Weights of a small mixture-of-experts language model, trained from scratch on English Wikipedia.
Size: 8 layers, width 256, vocabulary 8192.
Experts: 160 experts in each of 7 layers, 64 GeGLU neurons an expert, 8 picks a token, a softmax router.
Training: a variant of Adam for the experts, 671M tokens, 10238 steps.
Below are experts of layer 5 (counted from 0) of a mixture-of-experts language model. Rows are named router (the router's row for the expert) and show model dimensions 0-255. Each number is 500 + 50 x the weight over its row's rms, rounded and kept within 0 to 999. Numbers have three digits each.
After each expert's rows: a language model's description of what the expert responds to; "mostly gets" lists some tokens that are sent to it at least half of the time. This comes from a sample of Wikipedia text that the model never trained on.

# expert 6
router:496456457453424545491540525551560439629498551366545420538546465502467545554470529593559458497426464472450483581484457429380512500468543513467488540468628503451499439554424457550570416476545500544487424531532539485454481402441569517435601454467538557467583498453415585479529566464483490524515476496554517478542368524454564531554606493470511524446418481487502509566407418486496487452505513500581426532512483533514384428425466486492443507546550525422492534476450486498522499592479523583467502523529431421509424431498589576534468498553448421495424545538425471506460483455516505462490513504504523564549525489505462473551460477522554394418540482452534500475521470622537495533516517450411549449407498504440474549502476507512465515583404486559516518482445472464548451559472512
What it handles: Single digits inside numbers, especially years after 1 or 2, such as 2'0'14 and 1'9'75, often in tables.
mostly gets: "9", "0", "teen"

# expert 59
router:536595521571546569520558440506627496453515515475570504554467493529507462423413453535462439513579520517580422584437533508425513436531621612431470422417510546557507501467486493436474485415457471552407413500547525477522508452437465481462540512476468537466490520480529526534595431461555493410494491443460534494454539441444429484517502533501475440541477507456488470465488550607477560560608436500441446455483461413427453469543531527458544614512626467492456524472593563507430502545593584407524470430483472489458478539481539452454387489499460573559534485528533450440451418503482516473512502471491582528445415445433607534527512438535504500505425584502483446512461495431481556561517422538527570496550442451501584477496500583538440466489553524543499524468524435525444541504534526
What it handles: Field and column header words in infoboxes and tables, such as Type, Genre, Region, Club, Team, Country, Date.
mostly gets: " University", " album", " Team", " School", " League", " Location"

# expert 49
router:472475589450520492492485482506433424485547385569445467471585500459491596434481479430522564414426494437445576504482519517531523481645470436538379540520468476443496481493556530424600445566590450445485460528509422472529534591493466479543609512574400446436396499538480460493451468611584399546491581435482438430555553523559462445561568448457478474532438543527517503551395446497486495502417443465477534515568567506540464515454467521534446416574422495399495489479444517539446554555422502435502456574532503448500496532450515516492522477563433539471588505531596550462571473480518552483579523535502497445448521495392441505497546553494499539574468507413562505587534464506546479472496497533467522462524559475479482502447557529500535463538461466512484465494486520463495632510463456
What it handles: Final pieces of English-style place and personal names, e.g. New York, Waterford, Orbison, Newcastle, ending in -ton, -son, -ford, -ley.
mostly gets: " York", " London", " James", "ville", "shire", "ford"

# expert 17
router:424524543471506420580522564476538447535471429555418590456535518515479469530516584411459468469475534444457500482555429523568579496547442391536408485501501464465540525503517601370555437486513494513466513459486461487541486556538474446572465539566394489478474528524567528546625502645574463499531548414517543484515497571494431441509396427404536502553481475465524566541540514499400566587480479569424528593591550526499497405401509578420524382542407461440480445531516577543527569514513573500544491452562520516490529557528540501472522557500487457462454577447527496469519470496507506495526501526485468550452522526394476514423589459434446463480523572498562527569549387556486505466548530484480515478554510519529493479414445465520438518564498496553485448538508496463517547509413492
What it handles: Final pieces of proper names, mostly place names and surnames, such as ville, ford, ington, stone, ley, and Township or Creek.
mostly gets: "ville", "ford", "ington", "bridge", "stone", " Creek"

# expert 4
router:427508510469541497521464446457520557630466435544530540476488513542527405407495546502470465467590498629536510427486514526573462454507441581511499434486513406581418443553454498444509585484525517451425520416477545576497434473492519474482470543450571465494468436482491545450486465512429495524491497498458493469535537452442508375494497465474474483474484501575520583415531462456497569516530488490607501484530427567361545525557568516438455576498470572485454469473477479579436372505495530436480571385485466517476529466467454586529592517470557429444455504564447522462494473505466528474543465427527510453352562509438417561506508535562478473591457390459503509482516488507452540510538541478511485482525518498463524498518457552429672440489544546489460478535449428502495546494548625
What it handles: Colons after field names in infobox lists, plus main verbs after subjects and section headers, e.g. Born:, Surface:, began, had.
mostly gets: " began", " has", " Coordinates", " served", " had", " died"

# expert 44
router:440496498532446520525473552505556602593490554455480468561561521499462484471429498521590507526471398492411468540530478527452439575492545470400511535565659498456533451422427429544545453509549479585480456545410549475505463356480520451451487521385486493525578470335515610530502476496530498470520551421569521492489473479407507510511522485486483552429517434516442421491533463516518470454552515479541423560454466565424486557465477436510453495566476518461451572477498450440573527574457561591465434521537451486494410534481556584605517477526472481561414501432492541480495494548508541468478461483464553545557543493533415503568441515572542409535535475515548464463535528518482466516510572459458517468432433569435464574524459481555499531611479490578582543490439532493496465451449569
What it handles: Middle digits in years and numbers, like the 9 in 1986, plus opening single quotes before quoted titles or glosses.
mostly gets: "^{(", "‘", "9"

# expert 3
router:521538448547523537455451597437510464477506505459538595478553508467496555433502599540518452538563543546522581557471484468467555390477454469517596480592620502435496462539445527583428489468469522423417428506494549466515410491405500503544486538454430498547525482331411464410456478485548418459490434583526514508523475446492482477558520477407546370508457425416441563398515489480503444442463565525524562585519517518562570575556461466495503567546492490538507541571454470453436605469448451533585507503554546503454513607547405453451475467530583461501579501550531545498471499470491423474509470494450518493593482464531540463513515444509512442527523574488521521480465545480501534462497532551533478448521529496422546519506403505509586558498489509379485508588438554577546500507461542
What it handles: Bare space tokens after table pipes, colons or commas before numbers or words, plus initial S of names and acronyms like UNESCO, SSHWS.
mostly gets: "S", " S", " "

# expert 61
router:545546455447578450547529532518467475434549582460600502540518527489431531455483468485427434490474442461559459519466562480580505473609549413339464543532514545577566472454532585414514455384557468430618547534397406476460509531545511552507430555491499487510476453483465493541518486488455409467468529428474529529409439503488502439536403545524484621512499547501560541397417557525465533518511483479507473465472465429575463434448517512470518496524535578529419537513493549589514504511454527449509528437526450529523572428502535503481476480543550541486427536430512441337478449582481512539595520503565543528540480493508464412485455421486498531509454574535469410547488459409427479488510528529570427455581508382544508468445563495472482506507498505490568505420537504545532453537533466
What it handles: Common nouns for sea, water, rivers, land, air, ships and buildings, especially sea in "species of sea snail".
mostly gets: " River", " Air", " land", " house", " village", " Star"

# expert 52
router:502526456507455464536441449469438436553571464499600432500537496459470473492476526514546462571483519476551459585441443500568465401438507545515565529497613539523440547618499581560371508481419521544531439483416498575442577422413507542412592506489550533528567511433465459433576488548651473429542522497513483455520545441429545492492580503458515508481532430463475538515536563447497544506567576537509557612525463523535519482511452466492467526478535484435524554512490489466428529496502540598428470529490556497483474461527408486487595532550496500530527503594540517547457609525501554487507505448451418559532518530494481455483481483498516560474499567510521495521483586627570460513426544553444421522462428560454561547542479481552538585516546478521526666505435470522480514546616509
What it handles: Opening parentheses before acronyms and first capital letters of names or sentences, e.g. (ONS, T in Type, P in PIX.
mostly gets: " T", "(", " F", "Mo", " (", " C"

# expert 20
router:449522441490563480549553552557533581478513491550398397538581535519530548489454584446525487559479530527489487590471512554544412479520448616514500567555503463468439497560520431559524503433502545449487540517577463590596500524429452596538533501482495624591474439472527544481455498493561553516528501599502457493513537485473464409529556589516564568506532481593388482519479502453402521489504495527428450382484443513344507540441519506562480552513530452582492462548549571446439497388522487553585413480476490394486465502562527503575466472540420489465535536496584473462480490542479541512472496465465472486458510443425542532569477511493536529433487564526583465464445468609537488532575466569439480494546540549466558575556536489542453438491611524464549552502540450477510565548497497
What it handles: Opening parentheses and short syllables like na, ra, ja, Em inside words and names, such as Arab Em(irates), I(ra)q, Jo(na)than.
mostly gets: "na", " Na", "ra", " Ta", "ja", " Em"

# expert 37
router:515454505464544486550514538480638502444548589475512517598506518496500439376549474525524439442563532439581525462557506531492478547521494543417503467535434629591515481485481427454555416562413479598568519494524623442433561497461411477422575512463508508509452525513428535529542486463466522465451511444493527539490617528457485545498479510450555463537471482445472559483545555546546465502541460453513510534559500515454529448507534505577543531517440464482524498484563450470449428459493483488480450561505533558460501487523541587397441456572422550468505533459500428487470405489411600472599518532494542385424499404447556527419506372558513498446526556532543509501474497439534535557493526553563546448529504508542459463445548448431376458495546456520397554441554566548579485474549513
What it handles: Nouns naming someone's work, study, profession or field in biographies, e.g. law, PhD, work, career, football, singer, research.
mostly gets: " work", " school", " development", " football", " producer", " life"

# expert 18
router:519511480524443436486551477478455451478487480552524450524557481517401548490554505462549526531490528536513561512404535441503440594409527468512536566522468516407491497502446462555481474498586494514526493457542451430517400607430572598504579525425463416497533496500380399554449517433394441425465535518511563493466411474568580544574554521503586576359494498502523488522478512405552445462485560442456432511522437487457494513534521455444454445524493508506472593454466598406558559468462516494449467526467490560567497466478561482526538494497451517499494422527513504566484485606485479480483509537459524501535446565549529472545478541502425470448431582494553467555514494408474472526438567579518549539556477404519545443484552535526465476596428420456574420498340535516483588513510476
What it handles: Compass and city words beginning place or team names, such as North, Mid, New, Royal, Seattle, plus of, in, |.
mostly gets: " Royal", " West", " North", " Mid", " mid", " New"

# expert 47
router:475522536483629496534448435432528603581453463493579585559454506504580469535504571516407414418554473554476553513545559534583485464556560547483505427537440522599405526582406591509540539545507577494457517436540493620540469428468552432543432527488564545526514489480465488507478518557451515521520456484419495540535472484482416438544492396445483474514461538490532589445512543487463489551529468547648443499486491527472535522515485478497554476468456538549577382480499491563367400604456541496489572451393541495456510421534439584460624428499533488465555497491488484512526564506463531534535529436577516518445508450474439530565517465497451469442549570448447494466493509508538533487541417571518494486454480545561513538540423524459591515539525434449499452521455454558509547468528499
What it handles: Commas, periods and linking words such as like, because, including, alongside, by and for, often in sports narratives.
mostly gets: " like", " because", " However", " together", " including", " alongside"

# expert 5
router:455590436502571544578466566543495549510542469539481468444542536515463513508511464560441411473527579497486586489443462509564431485566488583464413527423578542513484477478565388529487465495508546484579576497398482495503451498402489560540486466440469509516540515398493469518469603410479593481502577525426557584512459469443393508556464448432495511516465525480439492486535497469480459546428493565500430455466483483492519504406553571532552474449554463397507469459528418527433564571543507522579489437489546540483425478442513538566494466479523379461522523446486509537634629524444501531459465439464459527477581492556478524435464567526539424507508472538531504569504493604581392475483481478384603535466446440502499623549536537570451502521498458542520470506473562506521551478471536
What it handles: Syllable pieces inside longer words or names, often after a prefix like pre, in, con; e.g. dia in prediabetes, ata, gui.
mostly gets: "dia", "ado", "mission", "eti", "Warrior", "stra"

# expert 56
router:452530527539509509523586608595412463452592496488461433505542456526433514467540497492465536511414588468536559559395585483489410578531551566575516433611468459566491587453506417470487500509581526559490585480427517495468551523542503478480569564525533478498519496554465501518510459465492445522572527518506508439524549508512505515479454475593487541458444526414450525537493513425538566463555485442431457421484516478475579500479481552567496533500510431451390506462383573439495493483460548455574505574454488480489533470384478485442473424483491481550490513560489533493474481502556447531460531530464526559451459540539425585443420442550541452370415458579469515482478490447432573433435482569553515392483580470506431478488444581483582460455467545587534490408538527426503533398520460
What it handles: Function words and adjectives in articles on churches and historic sites, such as Roman Catholic, Orthodox, Historic, church, Abbey.
mostly gets: " church", " Roman", " Historic", " Church", " Catholic", " cultural"

# expert 39
router:463536509491468462532501517508448528472561553505574488419499487560607512477513559484431562450480563479471552511530507572535528574593440490572549428458683451499534459466517477532483559492591470515516633497488514454519513491535579499460502499533370564535475531492521584478520448526518410480558505531534499542440575488552489492540426472516513522523524473478439528465493581513437517514502529556507490545626527548525474478518474574581529434488417533479454415564478571514471393434481611432520469516549512469552450514474393507513444439410575426494527496503593496434478448463428420474533550510460456509358525544460473566610396458476544462429460512468533518479432574526546417456474586573459490557496522477461504466500528536426494552447549567478476543455507438431427417458502496
What it handles: Word-piece syllables ending in o inside names and words, such as to, go, co, ro, as in Tsutomu, dragoons, Mizoram.
mostly gets: "go", "co", "io", "o", "lo", "ko"

# expert 2
router:439526419448496538548465567517433505502515513497614594440625471536495447516488485507527569531476524627493458521537379470464590457555412534542544606463605520492527479460505511539426544406452501504443426562510576436501520515436521575538540537493584551492426452402523433494509447477526539477481466491533486462537511424524462399436515526531456508415483451525454538578630507491519460468534598448608571577541497435585573552553443562479575501477548497470422450512514500423549538492518518405518422516491433527397505564440498441493429521474543525386490485564547509503518460498468442444515526536433568449582538522525563481499476551477490575471511460508472524453478549520574516496474545488524440499462489451519551484577493480476507451495480501541530565487439585545580461547375540
What it handles: Single lowercase letters starting a word, mostly c, b, f, p, v, as in criteria, clusters, ceramic, plus bare spaces before words.
mostly gets: " c", " C", " p", " f", " B", " b"

# expert 25
router:551467499451530535579436581552484519455563491481501449470541498526574557522489499447408526471504581454491550530538572608562517553523522537510492431519628389532540485404534441491516506516578472447519529548526503533541510583458411602542483440485435536517460504605506531549529522551456415413618547601519470498508471525539482462495445524496575521563474531439414499553470603420421555599481446517511460418541552558524480452451518532539568460493488473480486428500454604466501621442518470453536496505556540497498546473562390542534431543480550399463497511519597465440492546469451509496521527488501465499529572471484558576443453500481567466480444515472580563558453500520583448549525508532408528481496560521432484633509559556451456521510508539423447435495563457445408545496476544
What it handles: Vowel-final word pieces ending Spanish, Portuguese, Latin or other foreign names and taxa, e.g. -ia, -ina, -ta, São, Herzliya.
mostly gets: "ina", "ia", "ica", "ya", "ino", "da"

# expert 40
router:416524450494515583469408521476489530538448503461534380571606524453483453505520467525552414568545474525477477520477548482451427445516577557534622528534625518501530479562376556565412482527472535440484429578486482464502579483597461424482549477536547566594558527404462405540509492496510375510402443476532420518419490526527577530539530492513495505573552466514494425449500538471439504455624565500507516555504521536539441485496408542506418520549429481456463504572521461496482451569515441577427493465414518558518416505516564532498541490518509478566453502485525480512473558559541572522536515549472493490496496440472515439496461404480416503503527515554558490519487577528452486525454490460473495484445595573406510447564458501554493515568556484609497606572472478454447585541489552
What it handles: Single capital letters and digits in tables and codes, such as the rookie mark (R), year digits like 2016, hex codes.
mostly gets: " R", "R", " Q", " N", "Ro", " GT"